python train.py --num_hidden_layers=11 --d_shared_expert=0 --normalize_top_k=true --num_attention_heads=2 --head_dim=128 --norm_place="pre" --tie_word_embeddings=false --init_std_down=0.0584 --lr_head=0.0133 --warmup_steps=200 --decay_fraction=1.0 --decay_shape="linear" --final_lr_fraction=0.1 --train_tokens=504200000
Below are experts of layer 6 (counted from 0) of a mixture-of-experts language model. Rows are named router (the router's row for the expert), gate (a neuron's input weights, with its number), up (a neuron's input weights, with its number) and show model dimensions 0-127. Each number is 128 + 32 x the weight over its row's rms, rounded and kept within 0 to 255.
After each expert's rows: "comes after" lists some tokens at least twice as common just before its tokens as in all text. This comes from a sample of Wikipedia text that the model never trained on. Tokens count by the router's weight.

# expert 60
router [136  46  94 101 136 137 146  87 133  90 101 121 121 120 123 179 160 112 164 159 143 162 116 104  47 116 140  96  77 149 127 191 125 141 133  76 177 155 158 179 117 141  97 102 196  92  90 144 115 118 159 110 136 159 129 107 122  90 120  98 112 138 170  73 113 131 100 128 137 108 106 123 141  95 140 163 137 145 125 187 118 116  94 108 161 152 155 111 137 211 138 154 172 151 118  75 160 158 189 130  90  84 139  84 141 131 100 120  69 201 124 154 103  67 111 130 158 111 107 158 150  80 107 189  91  97 160 132]
gate0 [104 140 110 153 186 105 127  95 147 165 125 102 135 122 154 120 147 129 113 125 123 135 140 128  79 184 170 114 142 153  71 142  92 125 147 118 136 160 159 200  73  98 101 134 111 122 151 114 139 142 176 123  86 128 192 218  67 136  99 110 111 128 162 146  90 124 140 137 160 186 130 102 111 121 121 146 130  77 149  96 183 139 133 120 201 160 139 126 113  82  67 161 122  93 222  22 158 149 104 111 157  95 114  86 121 148 139 140 136 107  88 127  97 109 158 151 169 183  95  81 204 128 126 126 142 133 124  95]
up0 [103 151 133  92 165 141 144 142 130  98 175 151 125 165 130 116 154 129  99 126 153  86 162  97 127  83 110 159 127  85 156 109 199 140 149 123 148  65 123  92 180 183 107 187 117 136  75  96 123 143  44 122 140 141  76  61 186 102 126 153 202 144 132  85 205 152  69  99 107 118 158 137 135 123 161  85 148 135 102 209  91 142 165 163  92  95 126 135 154 177 123 117 132 164  76 189  78  87 142  91 100 131  99 156  76 107  86  89 110 114 147 127 136 162  95 116  43 104 145 171  73 136 101 159 115 127 119 137]
comes after: "1", "3", "2", "4", "5", "."

# expert 38
router [100  80 148 127 144  72 157  84 152  91 103 105 123 111 153 115 142  69 140 150 118 124  88 131  96 141 158 161  53 146 110 185 116 177 108 153 154 121 188 174 102 138 139  88 138 114 158 139 116 176 121 102 130 115 156 103 141  97 170 191 166 108 182  75 108 146 133 119 140  84  73  88 162 178 126 120 123 147 212 133 162 118  85 119 171  99 122 106 186 149 140 105  91 200 159 151 102 181 157 110 114 176 163 128 103  94 137 125  98 128 152 130 184  82  89 161 134 124  91 161 142  81 150 133 154 148 162 104]
gate0 [162 107 107  90 172  95 107  81  96 102 170  70 151 100 110 134  92 134 151  83 141 116 176 100  99 139 192 209 101 139 110 128 149 127 142 175 134 112 131 122 124 116 127  88 110 144 111 109  74 121 116 103 123 151 124 135 109 118 123  70 121 168 167 201 101 123 135 123 128 156  56 142 124  93 104 143 128 141  79  50 133 194 194 133 108 149 110 140 106 125 129 113 150 126 129 128 154 172 100 155 125 134 119 140  80 131 164 172 139  95  85 122 165 108 110  75  93 135 135 134   7 161 117  81 173 125  92  97]
up0 [130 208 107 117 106  65 169 146 149 168 134 173 128 132 132 182 152 146 124 112 171 117 176  99 125 144  93  90 121 116 151 170 122 124 117 110 144 148  84 103 120 136 171 165 159 123  93  99 110 130 112 146 120 123 133 163 106 142 101 143  49  91 110 140  79 138  92 149 119 110 140 140 158 154 101  84 110 136  77 160 127 104 101 161 102  96  88 158 131 109 126 140 150 167  87 125  55  72 172 127  88 111 122 158 131 163  77 155 142 130 166 149 108 169 116 160 212 164 113 114 219 148 127 140 104 174 121 142]
comes after: " ", " (", "1", " $", "_{", " #"

# expert 34
router [132 118 136  45 143  89 112 119 124 155 155 109 161 129 119 143 194 104 194 117  84 113 124 153 131 136 124  74 132 117 148 173  99 147 104 129 112 133 131 190 136  85 136 123 163  84 125 104  60 130 124 141  83 202 198 138 107 147  93 107 120 129 179 174 149 104 149 148 159 111 114 126 121 176 102  93 134 114 153 131 175 145 102 136 117 153  85 126 134 103 129  88  77 126 124  86  79  98 108  82 136 181 129 105 129 141 157 112 114 113  93 134 179 156 108  98  82 111 138 101 136 150 147 124 114 127 133 154]
gate0 [108 177 131 166 145 111 126 129 166 113 123 179 141 119 174 158 195  62  93 162  86 105 120 126 126 109 137 115  81 139 159 205 177 123 177  96 177  78 161  94 120 174 117 183 142 150 147 100 112 151 142 132 100 112 100 133 119 123  67 157 114 171 144 214 123 148 132 123 121 167 104  93 124 132 173 103  88 116 163 115 158 137 148 156 173 104  87 125 166 148 161 146 143 156 137 136  71 188 171 173 106 120 131  51 131 151 160 139 127 110 103  90  86  60 170 142 135 127 154 127 121  91 104 162 138 121 205 107]
up0 [131  70 119 162 198 171  69 147 179 203 207 118 149 175 122 108 111 101 144 190 127  79 140 147 144 176 118 172  35 136 156 152 113 124 160 117 184  95 160  93  87 160 117 144 116 110 148 129  97 114 118  94 104 101 205  69 128  79 130 122 203 130 112 160 111 138 119 111 124 120 109  58 159 158 116 151  56 104 151 147 171 131 145 120  83 145  49 147 121 168 117 106 118 126  98  46  83 137 124 172  87 139 149  85 140  77 102 154 145  91 133  87 109 121 126 108 161 138 167 115 103 105 137 110 154 135 175 139]
comes after: "|", " the", " a", ",", " and", " to"

# expert 37
router [153 105 142 107 115 117 175  93  89 127 121  58 180 185 121 123  93  84 159 112  64 153 105 117 162 185 115 136 156 116 141 147 174  83 143 115 130 188 109 105 166 107  84 144 150 153 132 102 105 134 163 141 170 125 139  82 135 107 108 157 148 122 150 180  74 135 100  85  99 138 140 137  82 158 101  81  61 116 174 129  98 108 124 158 111 181 101 146  68 131 113  90 104 178 120 117 113  90 170  89 116 180 153 110 116 151 138  84 120 118  55 103 130 104 165 128  89  92 148 105 100 138 177 167 121 120  93 111]
gate0 [129 126  94 136 134  98 147  85 114 158 147  49  49 128 212  96 148 127 182 123 119 148 128  72 150 103 124 104 124 134 100 152 178 139  97  75 141 155 108  75 140 159  80 186 144 113  98 151 120 165 120 153 116 121 131  89 106 135 141 125 112 150 144 149 157  84 116 131 130 104 127 163  91 125 165  88 179 112 137 112 206 154  37 163 168 134  81 159 142 127 107 176 149 123  75 142 135  99 122 135 178 167 192 153 137 140  95 125 121 142 138 106 150 117 128 180 123 161 119 141 174 117 132 116 160 111 136 101]
up0 [112 146 158 116 101 160 137 105 166 133 151  90 146 117  91 144  99 136 106 152 126 127 173 157 151 119 126 143 148 165 123 121  71 124 154 139 131 174 162 161 154  77 137 133 121 132 118  65  90 102 141 139  88 132 198 102 119 157 122 114  77 125 112  88 118  95 117 120 152 106 153 167 120 159 113  85  84 156  65 122 109 139 188 104 169 109 168 160 150 104 176  65 182 154 198 123 141 126 105 115  86 106 108  58 108 112 108  68 166 121  94 106 110 100 168  82 102 143  63 192 122 141 128 131 112  88 115 122]
comes after: "\n", "7", "4", "3", "5", "6"

# expert 45
router [128 156 140 116 102 120 149  93  84  93 145  89  82 174 132 143 134 185 161  96 180 133 127 134 129 163 112 172 178  98 113 129  58  94 112 140 116 194 188  84 114  59  90  76 125 218 145  96 151 169 109 173 182 143  98 115 130 136 178 163  58 154 136 176 166 159  87 154 121 127 116  77 143 117 113 103  85 108 162 178 108 188 132 160 119 155 107 107 162 151 121 166 175 162 106 147 132 158  61 110 119 123 102 116 101 103  91 100 104  97 125 135 160 147 106 118 155 137 174 158 139 153 119 174  92 174 196  93]
gate0 [154  57  85  93 151  93 174 143 156 205 117 146 138 164 175 159 155 146 116 159 130 168  89 157 113  94 101  46 122 137 132 175 136 185 108 126 105 132 121  92 106 127 128 126 151 128 100 117 143 145 128 117 104 155  77 188 160 144 105 103 140  93 168 152 146 151 187 154 114 157  86 125 103 114 124 119 162 116 134 134 103 152 141  84 146 180 155  97  71 144 133 137 144 133 134 114 155 108 169 182  92 126 132 133 108 162 185 194 133 133 119 135 124 149 206  75 137  95 141  71  96 131 123 113 107 106 129 144]
up0 [142  94 159 117 120 147 105 114 131 135 185  80 101 113 129  99  89  85 110 150 118 115 138 116 159 159  80 119 113  59 115  85 133  96 108 155 104 147 109 124 103  88 219 140 144 145  79 125 162 149 102 135  86  86  74 132 100  88  84 105 158 172 159  73 103 119  97 155 130 131 125 176 161 137  84  84 141 139 147 116 146 120 110 133 102 134 103 163 131 154 118 166 154 147 160 129 126 102 155 178  51 109 229 129 134 114 126  99 138 117  46 104  85  89 134 149 126 134 135  84 133  83 130 152 140 110 104 109]
comes after: " |", "-", ",", ":", "|", " V"

# expert 15
router [195  99 104 140 129  91 124 107 123  90 125 128 168 121 140 154 175 147 147 136 161 122  81 122 103 112 151 143 195 142 136 124 195 203 126 191  57 151 140 102 123 170 186 134 156 147 113 141 181 118 106 103 147 110 125  68 187 137 103 182 139  92 117 154 119 116 142 127  83 108 126 145 100 134  85 109 129  94 121 179  74 127 118 121 164  88 126 159 108  74  84 130 125 154 112  79 130 121 111 163  70  75 146 121 157  92 121  95 117 114 141 117 132 148 110 151 160 170  88 130 132 195 140  89 174 103 108 126]
gate0 [156 127 105  87 118 147 154 170  90 103 137 171 171  92 161 131  99 219 122 164  60 118 133  97 141 125  99 122  84  98 126 104 159  86  64 189  82 110 110 137 160  82  89 118 114 142 116 144  76 177 157 116 135 152  97 116 143 174  89 106  82 140 188  81  98 107 162 146 143 155 115 132  53 135 165 140  51 157 160 128 127 143 115 153  61 118 108 165  76 142 100 137  89 137 102  88  81 106  94 191 144 136  81 122 128  84  63 109 104 187  80  94 139 102  77  85 115 129 134 163 137 131  70  86 113 177 151 120]
up0 [126 105 150 134 123 159 173 164 101  89 147 135 181 135 149  78  99 148 138 121 114 131 171 110 110 158 170 118 130 107 156  98 134 106  96 144 145 104 120 135 166 110 103 106 146 116  76 110  81 149 125  66 129 160  69 190 104 125 147  87  40 168 147 144 134  95 112 136 167 115 110 143  59 135 120 146  79 109 163 151 120 123  96 176  50 167 127 159  85  48  86 119 117 176 115  91  97 206 115 138 149 123 103 124 156  80  94 121 137 128 152 101 136 172  98 103 109 139 114 129 129 136 136 145 114 160 144 154]
comes after: "\n", ")", " Votes", " Candidate", "%", " Role"

# expert 31
router [163 103 157 113 106 139 144 109 126 109 148 164 158 144 103 144 115 121  98 138 158  70  95 166 156 160 133 153 132  77 120 140 126 172  98 153  99 142 127 141 112 146  79  94  93 199 175 136 175 127  95 146 102 156 124 120 139 106 208 155 117 113 109 114  63 117 117 132 163 161  86 132  89 170 110 146 148 181 166 157  97  93 124 135 118 100 147 149  86 100 163 134 126 104 122 103 139  92 109 156 190 100 121 135 160  99  85 118 184 101 162 120  48 170 117 143  88 110  71 145 193 144 114 130  95 117  93  67]
gate0 [124 127 125 115  92 126 117 129 134 109 114  87 147 114 160 133 137 185 177  90 163  88 142 168 153  92 136 129 152 157 102  80 106 124 113  87 145 114  85 178 121 114 107 149 139 136 102 174 109 102 197  60 125  59 123 112 154 140 103 148 132 161  66 103  67 120 162 191 132 116 158  89 121 173 159  91 154 186 113 125 175 144 172 191  95 149 120 152  95  92 159 131  86 173 130 102  91 146 117 136 170 108 167 200 140  82 133 141 128  98 148  97 108 146 150 104  73 117 114 166  71 188 143 112 141 150 189 125]
up0 [161  92  98 132 117  71 148 159 123 120  79 196 200  45 100 163 121  37 128 113 129 129 175 122 132 132 163  83  73 142 185 124 100 128 113 118 110 120 127 147  86 149 166  70 100 120 102 128 127 153  91 135 150 128 117 121 133 123 115  63 113  79  43 128 148 139 125  88 159 112  91 172  87 103 149  90 142 175 148 177  71 119 119 126 114 161 144 141 169 171 144  88 137 132  95 148 135 189 146 155  99 170 152  91 106 131 124 118 116  91 123 129 137 188  79  96 149 118 134 163 139  82 141 151 107 118 124 144]
comes after: " ", " (", "–", " Cor", " Me", " O"

# expert 14
router [ 62 163 113 138 120 139 110 101 149 145 109  67 131 135  81 168 134 143 106 108 168 163 154 162 111 176 128 141 137  96 110 116 111 128 114 105  66 165 131  88 109 121 118 174 131 139 143 110 151 115 150 174 168 139  87 145  93  98 118 148 118 164  79 129 157 110 126  92 131 116  74  99 117  84 163 135 139 192 114 154  93 129 154 115 100 132 153 114 142 145 145 149 207  63  97  73 153 109 164  97 108 148  85 133  85 104  96 158 154 111 183 117 150 170 127  65 164 148 154 156 149 125 190 118 137 122 204  76]
gate0 [133 144 107 138 123 117 182 155  82 108 148 155 128 127 108 117 104  96 109 107  65 154 139 179 131 176  99 154 112  69  86 125 118 109 110 183  98 166 145 181 112 183 195 153 129 127 155 161 177 173 124 132 116 109 131 169 118 163  60 125  96 134 142 128 133 123 102 130 117 112  97 123  95 185 154 157 114 162 123 139  91 115 138 138 102 118 123  77  79 162 207 138 122 182 138 126 152 112 122 100 147 128 155 111 156  94  94 171 157 191  92 157 105 119 125  87 190 102 147  70 109 140  83 141 141 108 135  89]
up0 [161  93 169 178 149 104  96 141 113 130  92 113 158 147 150 140 126 160 119 174 152 108  43 168 156 105 149 171 110 178 140  87 103  79 166  98 201 112 187 131  88 101 138 128 111  87  76 140 111  87 138 133 142 158 135 112  88 163 143 151 167 171  61 166 159 122  65 120 102  76 101 134  66 123 135  94 144  97  99 131 118 126 111  85 114  97 155 145 127 144 180 119 102 102 115 136 149 170  91 186 102 117 151 111  93  83 117 191 162 198 175 115 154 151 179 231 112 103 157 124 119 139 128  98 110 159 110 189]
comes after: ".", "\n", " \"", " (", ",", ")."

# expert 44
router [102 141 213 135 159 121 126 110 107 115 151  84 122 128 161  65 115 108 110 113 128  98 114  87 161 131 119 136 127 109 134 150 127 113 161 145 128  50 118 163 126 165 167 162 194  73 126 147 161 117  96 113 120 125 148 118 138 138  91 124 189 124 108 104 139 122 123  39  63  78 138 112 127 175 112 111 154 106 128  93 219 160 140 183 149 106 187 123  74 165 132 101  95 129 173  71 102 142  93 126 159 154 124  66  78 122  58 148 123 123  83 149 165 110 116  97 101 122 102 116  94 104 150 109 125 160 112 131]
gate0 [164 110 186 167 132  64 111 132 139 103 139 132 130 143 100 142  82 146 147 126 144 137 175 117 126 138 119 139 188 130 140 114  74 137  76 182 121 164 106 148  73  85 103  65 150 106 164 149 138 121 150 112 143 149  91 198 125 180 106  94 150 109 162 107 158 135 123 119 143 145 137 217 145 153  90 123 159 109 105  76 126 158 105  76 126  92 158 138 106 156 137  69 108  91  99  81 219 131 116 119 110 195  71 147  93 127 139 141 128 199 143 144 144 119 156 163  77 116 100 165  78 163  77 100  92 139 150 104]
up0 [ 94 144  49  93 160 114 133  89 115 163 130 129 169 146 187 160 125  97 115 119 154 149  51 136 118 102 148 148 172 141 132 118 116 140 158 155  84 111 159 152 160  95 134  94 101 168 184 107 134 104 120 135 132  80 153 165 125 135 162 140 142 158 122  85 139 100 159 109 144 140 165 111 126 155  72 151 103 123  84  73 105 152 117 111 101 121 144 136  88 175 143  86 145  99 116 150 145 130  61 147 107 128 109 137  85 150 114 137 167 123 123  79 161 114 114 125 110 110 179  92  81  93 125 146  70 151 128  35]
comes after: "\n", ")", "\"", " Born", " Kingdom", " Genus"

# expert 42
router [127 132  75 179  90 171  58 117 142  99 157 156 131  96 136 122  56 136 112 207 165 153 196 104 110 116 166 122 126 176  68  80 108 137 111 160 158 132 159 158 115 180 102  97  96 174 178 164 185 102 137 131 179 104  88  59  93 120 116 111 178 138 123  87 115 111 159 163 145  99 118 180  66 146 100 102 187  81 109 116 121 109 105 143 118 137 151 149  93 105 106  98 164 143  67 125 139 104 132 117  61 127 109 161 119 105 103 164 117 111 132 137 183 135 116 124 115 104  99 169 148 116 137 127 198 108  76 127]
gate0 [119  97 110  71  92 174 102  67 139 153 105 103 131  53 183 160 170 138 120  89 127 125 116 152 118  83  97  88  98 102 163 126 110 129 132  78 148  94 113 104 142  97 122 180 203 150  89 119  72 157 105 150 189 101 113 150 131  54 102 139 142 134  91 144 162  80 179 102 129 155 142 100 110 116 148 169 144  47 117 136  83 148 114 120 128  56 136 146 184 102 108  53 164 157 149 110 128 117 135 122 116 157 131 163  80  90 159 159 174 116 170  93  99 120 113 188 153 128 159 159 127 129 109  74 106 143 141 157]
up0 [118 131 116  91 127 184 100 131 117 161  97 141 154 100 255  96  79 170 137 168 153  82 114 184 194 148 103 136 137 139 108 116 139 133 128  93 106 113 156 132  60  94  88 190 190  58 108  47  87 102 112 141 187 109 132 135 136  87  59 157  82 142 108 127 117 117 147  93 115 140 154 153  84 147 214 164 115  68 147 122  62 130 115 104 131 134 121 137 150  88  86  60 220 119  49 130 147 173 129 127 133 140 126 111 126 103 184 126 151 163 212 177 102 155 130 118 130  89 110 165 141 121  96 136  78 144 131 167]
comes after: " |", "S", "°", "″", "N", "–"

# expert 3
router [139 165  79 127 222 119 113 167 147  93 142 152 149 138 104 129 196  97 102 136  98 124 131  96  81 132 106 150 117 162  99 184 169 128 106 161  89 150 176 236 152 166 131 109 160  81 159 124 109 130 140 120 114 116 113 133 117 133  98  81 109  82 130 147 106 156 135 136 192 160 101 133  65  89 116 145 178 100 127 135 186 143 105 114  91  92 196 151 158 110  62 109 126 112 105 103 143 140 127 153 177 124 113  93 129 117 153 149 141 101 144  87 150 144 190 137 123 199 173  95 159 106 142  87 119 103 158 200]
gate0 [ 82 136 108 140 145 117  94 101 164 140 112 133 110 133 209 117 121 147 146 158 125 108 184 104 101  77 166 141 118 185 107 103 130 115 163 154 139 161  68 125 118  67 112 131 134 184 103 129 122 147 173 153 155 142 125 145 128 152  75 137 142  90 129 126 104 155 185 183 131 123  84 158 139 146 137  80  69 149 148  95 138 131 154 135 144 162 178 126 135 110 114 140 110 167  79 116  96 135 156  90 106  83 115 124 102 129 143 155 200  51 115  90 156  57 192 122 216 101  97  52  96 124  85 146 155 103 137 137]
up0 [ 83 155 141  81 166  92  99  83 178 157 100 151 170 115 166 126 163 144 153 142 102 100 128  99 139  72 165 171 102 148 108 132 126 119 134 128 139 132  74 155 112  94 117 118 106 122 108 123 138 152 156 138 176 157 165 127 166 118  68 128 117  82 131 169  64 129 189 169 172  95  84 175 130 164 117  71  77 151 170 126 160 158 149 132 137 144 139 187 163  89 107  97 104 182 117 136  82 171 190 125 116 155 111 121  94 147 152 156 187  78 132  80 166  81 180 111 189 113  90  54 112 104 106 146 151 124 144 174]
comes after: " |", ";", ":", " /", "N", " –"

# expert 24
router [155 117 189 142 129  75 153 117 131 122 129  90  74 197 142 107 139 113 126 108 165 111 103  76 158 170 153  67 112 144 111 124 186  84 104 169 139 114 144 200  70 113 189  74 150 121 115 160 184 173 173  63 161  94  69 135 158 133  68  92 145 105 138  74 121 117 117 109 138  94 104  93 126 110  97  86 157 137 118 127 111 131 168  93  58 160 110 106  91 104  97 147 126 158 173  88 114 164  94 140 102 194 131 113 123 120 150 107  97 116 115  73 129 146 129 220 120 141 153  99 136 102  90 172  31  81 105 222]
gate0 [104 132 130 168 153 125  37 181 149 102 157 169 123  98 118 148  89 178 110 134 149 169 101 197 141 159 135 200 134 199 122 147 178  91 100 143 101 138 113 145 145  83  97 167 105  85  85 141 109 122 154  59 147 149 123 133 102 132 132 113 173 141 139 179 138 166 135 179 116 101 122 149  97 112 146 111 102 120 119 203  88  99  93 174  97 139  86 144 135  86 145 151  90 152 123 160 114  62 136 172 179 116 165 104 127 157 116 145 150 120  99 130 116 120 126 143 129 114 152 112  97 147 158 158 168 132  95 136]
up0 [137 138  90 104 168 177 157 157 143  90 158  66   9 121 109 126  74 117 127 127 176 142 100 178 154 131 155 102  41  66 149 169 145 112 125 151 100  99 141 157 112 111 113 121 142 180 100 127 174 116 127 110 148 125 157 105 150  74 105 153 128 164 134  95 116 156 113  77 136 116  89 103 130 100 108 111  76 147  51 172 144 133 112 118 129 203 100 113  94  80 115 120 116 136  97 118 126 123  59 119 128 156 120  92 104 103  76 116 129 221 149 130 138 116  56 122 110 121 187 144 116 157  75 183 132 139 147 145]
comes after: " of", "'", " in", " to", " at", " for"

# expert 23
router [118 112 132 168 171 113  61 165 127 106 130 178 134 153 159 168 113 138 112  70 149  68 113 146  55 186 106 121  48 108  96 107 148 124 152  93 132 122  74 201 118 143 173  77 198 136 110 137 157 154 122 100 154  95 148 128 126 161 121 145  67 127 122 146 148 154 121 135 145 156 171 149 140 128 136 152 144 164 132 140 140 130 156 159 108 134 146 143 148 111 116  98 100  97 163  43 141 106  99 129 153  84 151  88 128  85 126 120 122 115 119 122 140 111 127 141 100 107  91 146  98 168 122  76 161 160 134 127]
gate0 [105 106 112  96 133 125 165 185 105 160 151 147 151 135 150 135 139 108  54  85  87  68 153  99 156 182 178 162  69 120 114 107 192 141 115 153 111 181 149 156 173  96 152 124 137 140 129  57 165 124 142 112 119 106 112 150 181 113 125 159  88 119 110 122 126 129 145 138 134  72 154 106 140 118 116 117 179 100  83 144 125  83  68 144 124 134 144 167 254  79 160 110 111 127 217 136 136 119 151 156 114 164 130 143 114 150  72 107 149 127 153 167  82  69 104 101 137 106  93 102 107  98 150 177 165 164 113  93]
up0 [124 133 150 160 128 117 104  92 128  89 133 159 146 131  95 130  99 137 165 177 189 164  85 120  67  68  99 117 161 139 193 132  61 125 143 120 135  90  91 131  87 172 109 182 112  78 102 210  68 168  78 128 118 129 116 119 117 136 134  96 179 143 143 117 136 108 137 101 119 214 110 165 133 147 139 104  86 175 175 110  94 163 193  84  94 143 100 115  32 184 144 154 205 108  79 115 123 127  80 115 120 105 156 118 140 142 179 162 122 146 114 108 170 166 119 187 132 180 141 157 148 108 131  75 129 117 115 139]
comes after: ",", ".", " However", " that", " but", " this"

# expert 13
router [104 146  96 183 184 112 154  86 119 108 107 145  96 107 113 172 163 119 170 138 138  67 147  73 142  97  99 123 109 114 150  87 114 111  77 106 110 119 126  77 144 199 181 169 140 154 167 107 125 181 186 162 158 137 178  95 138 117 114  81 157 187 135 163 107 114 129  82 173 134 129 125 116 174 159 144  97 102 156  69 107  89 146 153 118 144 152 153 111 124 157 187 123 106 135 119  79 135 124 165 123 137 129 120 141 170 142  74 143 129  93 209  63 211 142 173 129 145 171 137 135 166  75 152 146  94  68 132]
gate0 [ 92 116 109 144  96 160 120 143 139 103 121  75  92 164 136 121 109 136 133  73  57 105 151 155 159  46  91  69  74 143 192 125 171 114 103 122 101 137  70 119 111 122  77 134 158 124 180 110 165 171 117 109 126 117 176 108  63 162  75 169 133 118 110  86  87 138 121 141 126 200 131 143 152 115 151 152 148 111  85 176 173  63 105 142 136 141 127 127  84 126 121 138 134 123 158 141 113 130 180  97 109 176 130 130 112  94 194 170  81 159 134 140 169  98  95 182 156 102 136  93 148 159  83  60 170 107 169 117]
up0 [139 200 156 137  86 141 162 181 142 113 128 138 111 158 128 146 148 129 139  91 149 125 160 100 121 154 128 183 185  57 102 129 131  76 110 110 152 102  84 151  85 162  95 123  92 140 201 124 100  86 104  98 180 149  54 188 139  98 176 145 173 132 135 127 155 104 135 131 124  88 120  98  89 143 135  69 143 109 107 147 147 119 129 100 169 124 121 106 152 133  90 130 100  77 109 132 116  82 130 172 131  90 161 173  94 142  88 112 139  61 116 136 117 140 132 142  90 126 193 108  89 109 141 159  63 115 130 118]
comes after: ",", "s", " University", " one", " well", " known"

# expert 25
router [132  62 203  79  98 121 156 121 124 171 143  68  83 143 129 117  93  94 156 181 157 131 159  92 178 172 149 123 114 132  88 161  92 120 103 114 104 152  85 133 141 106 128 116 140 151 154 105 168  82 147 225 138 176 121 100 108 149 160 174 112 101 136 114 141  91  87 115  74 159 150 152  86  97 123 127 112 109 175  98 123 164 131  99  93 153  75 105  96 127 113 166 117 133  73 114  50 129 121  91 146 163  88 200 142  88 174  88 124 110 150 158 173 126  94  83  59 116 119 110 128  86 193 104  75 128 162 115]
gate0 [146  81 129  79 133 211 164 136 164 153 142 124 122 116 110  69 161 147 106 135 110 151  86 153 159 128 203 152  81  65  95 122  54 110 112  95 127  94  73 109 155 118 143 108 114 158 113 158  88 158 107 105 117 133 141 160 116 162 118 132 108  44 116  89 149 124 104 147 172 112 149  88 133 128 119 123 123 132 118 178 172 110  89 186  79 131  72 162 184  87 149 194 166 139 176 137 129 175  82 141 163  57 151 107 100 105 125  61 107  65 134 102 122 124 159  69 163 109 209 143 124  89  64 119 119 117 138 117]
up0 [193 105 109 125 152 182 115  96 134 162 105 148 103  95 100 143 172 147  95  51  82 144 131 157 156  95 136 119 109  78 133  76 100 138 130 116 148  72  88 101 164 118 138 152 155 123 136 156 171 157 139 126 144 109 111 157  92 110 102 142  71  78  81  96 134 128  97 140 160 123 152 128 126 134 134 155 147 163 138 232 189 125  90 106 124 139 108 146 148 115 148 170 146 107 150  87 143  99  54  91 133 137 161  78 101 120 107  97 155  67 149 127 149 140 119  75 172  95 177  99 118 123  83 131 113 120  88 130]
comes after: " (", " \"", " the", ":", "\"", " by"

# expert 39
router [159  87 172 130  94 130 123 117 106  68 122 123 127 129 153  43 146 121  81 117 147 136 164 168 167 109 160  52 164 119 108  86 140 150 124 108 158 174 144 137  86 190 157 153 196  79 132  88 130  66  94  82 147  73 145 144 110 140  92 134 101 103 145 207 117 131 128 189 192  89 102 152 104 143 129 129 149 145  84 169 179 110 135 119 121 138  85 148 100 105 142 136 112 101 115  32 161  98 134 149 125 117 124 125 174 173 170  91 158 109 148 112  94 141 120 164 152 164 150 103 146 131 148 146 151  90 125 149]
gate0 [ 89 158 182 154  99 169 108  97 155 127 139 148 132 113  86 156 137 100 191 162 101 137 125 149 116  85 142  94 163 102 113 118  74 145  99 136 101  72 135 142 152  95 142 134 176 149 113 142 179 128 136  88  89  94 116  98 111  77 158  95  93  98 115  90 198 136 133 136 158 181 119 112 127 120 104 132 110  85 133 131 142 184 125 134  94 119  25 127 123 171 146 117 138 114 115 115  91 130 115 125 105 160 147 144  96 114  71 103 145 173 129 203  96 141 145 141 131 120 157 210 177  89  89 101 114 166 117  87]
up0 [106 106 140 150 114 166 125 113 175 143 118 109 121 136 115 152  66  62 178 168  97 118 157 114 127  78 172 109 122  93 121 138 171 125 167 138 139 128 123  97 118  75  94 116 122 131  89 128 161 118 103 125 210 170  60 138 132  68 102  85 118 145  86 191 132  74 151 128 106 125 113 124  92 104 128 200 146 164 142  63 112 165 127 124 147 202 144 152 143 172 181  91 110 147 130 145 187 147 147  92 186 129 131 112 112 124  85 109  99 156 105 102 124  48 113 155  79  97 169 161 173 152 148 136 110 162 109  71]
comes after: "2", " in", ",", "1", " January", " March"

# expert 11
router [142  93 119 137 151 194 116 135 105  42 130 140  80  48  97 144  92 144 113 141 142 151 125 148 136 170 110 121 111 111 103  79 108 112 125 146 157 160 112 143 127 122 111 161 134 115 109 156 112 191 106 168 135 103 146 115 134 123  77  75 193  93  92 107 157 150 116 109 160 177 127 149 129 147 129 167 154 169  90 104  80 139 117 125 137  86  65 152 116 138 127 175 124 115 206 151 156  89 195 209 160 133 163 115 153 153 100 157 140 140 102 114 118  94 151 112 141 176 121  53 122  84 133 113 154  74 128 132]
gate0 [ 42  91 141  53 149 125  99 115  89 131 157 146  93 157 129 159 162 105 110 103 141 110 182  74 152 178 143 101 130 134  92 153 133 164  93 146 130 126 106  90 113 112 165  96 165 106  88 130 121 107 101 143 113 116 166 136  65 167 143 113 190  72  83 156 119 165 126 117  75 129 148 145 160 165 114 135 112 142 133 147  75 125 162  90 165 108 104 128 133 146 124 135 141  99 147  79 134 123 154 139 166 133  94 108 170 135 134 210 187 134 139 197 167 108 154 121 140 142 147  94 107 142  82 145 142 143 103 155]
up0 [ 71 155  85  57 119 179 203 131  84 137 134 139  98 176  94 106 107 120 122 148 175  57 159 148 108  60  98 108 146 137 116 106 120 171 155 109 174 145 137 116 198 121 159 116 146 137 155 124 154 136 137 107 111 146 153  96 138 147  85 153 106  41 134 164 101  97 114  81 135 152  94 136 138 169 137  76  66 107  56  74 144 133  97 142 155 148 167 124 101  72 155 135 127 162 181 126 131 124 144  94 122 117  91 138 108 142 111  98 146 155 103 176 165  50 126 154 139 143 163 116 182 125 160 149  73  63 126 195]
comes after: " in", " In", " of", "In", "in", " into"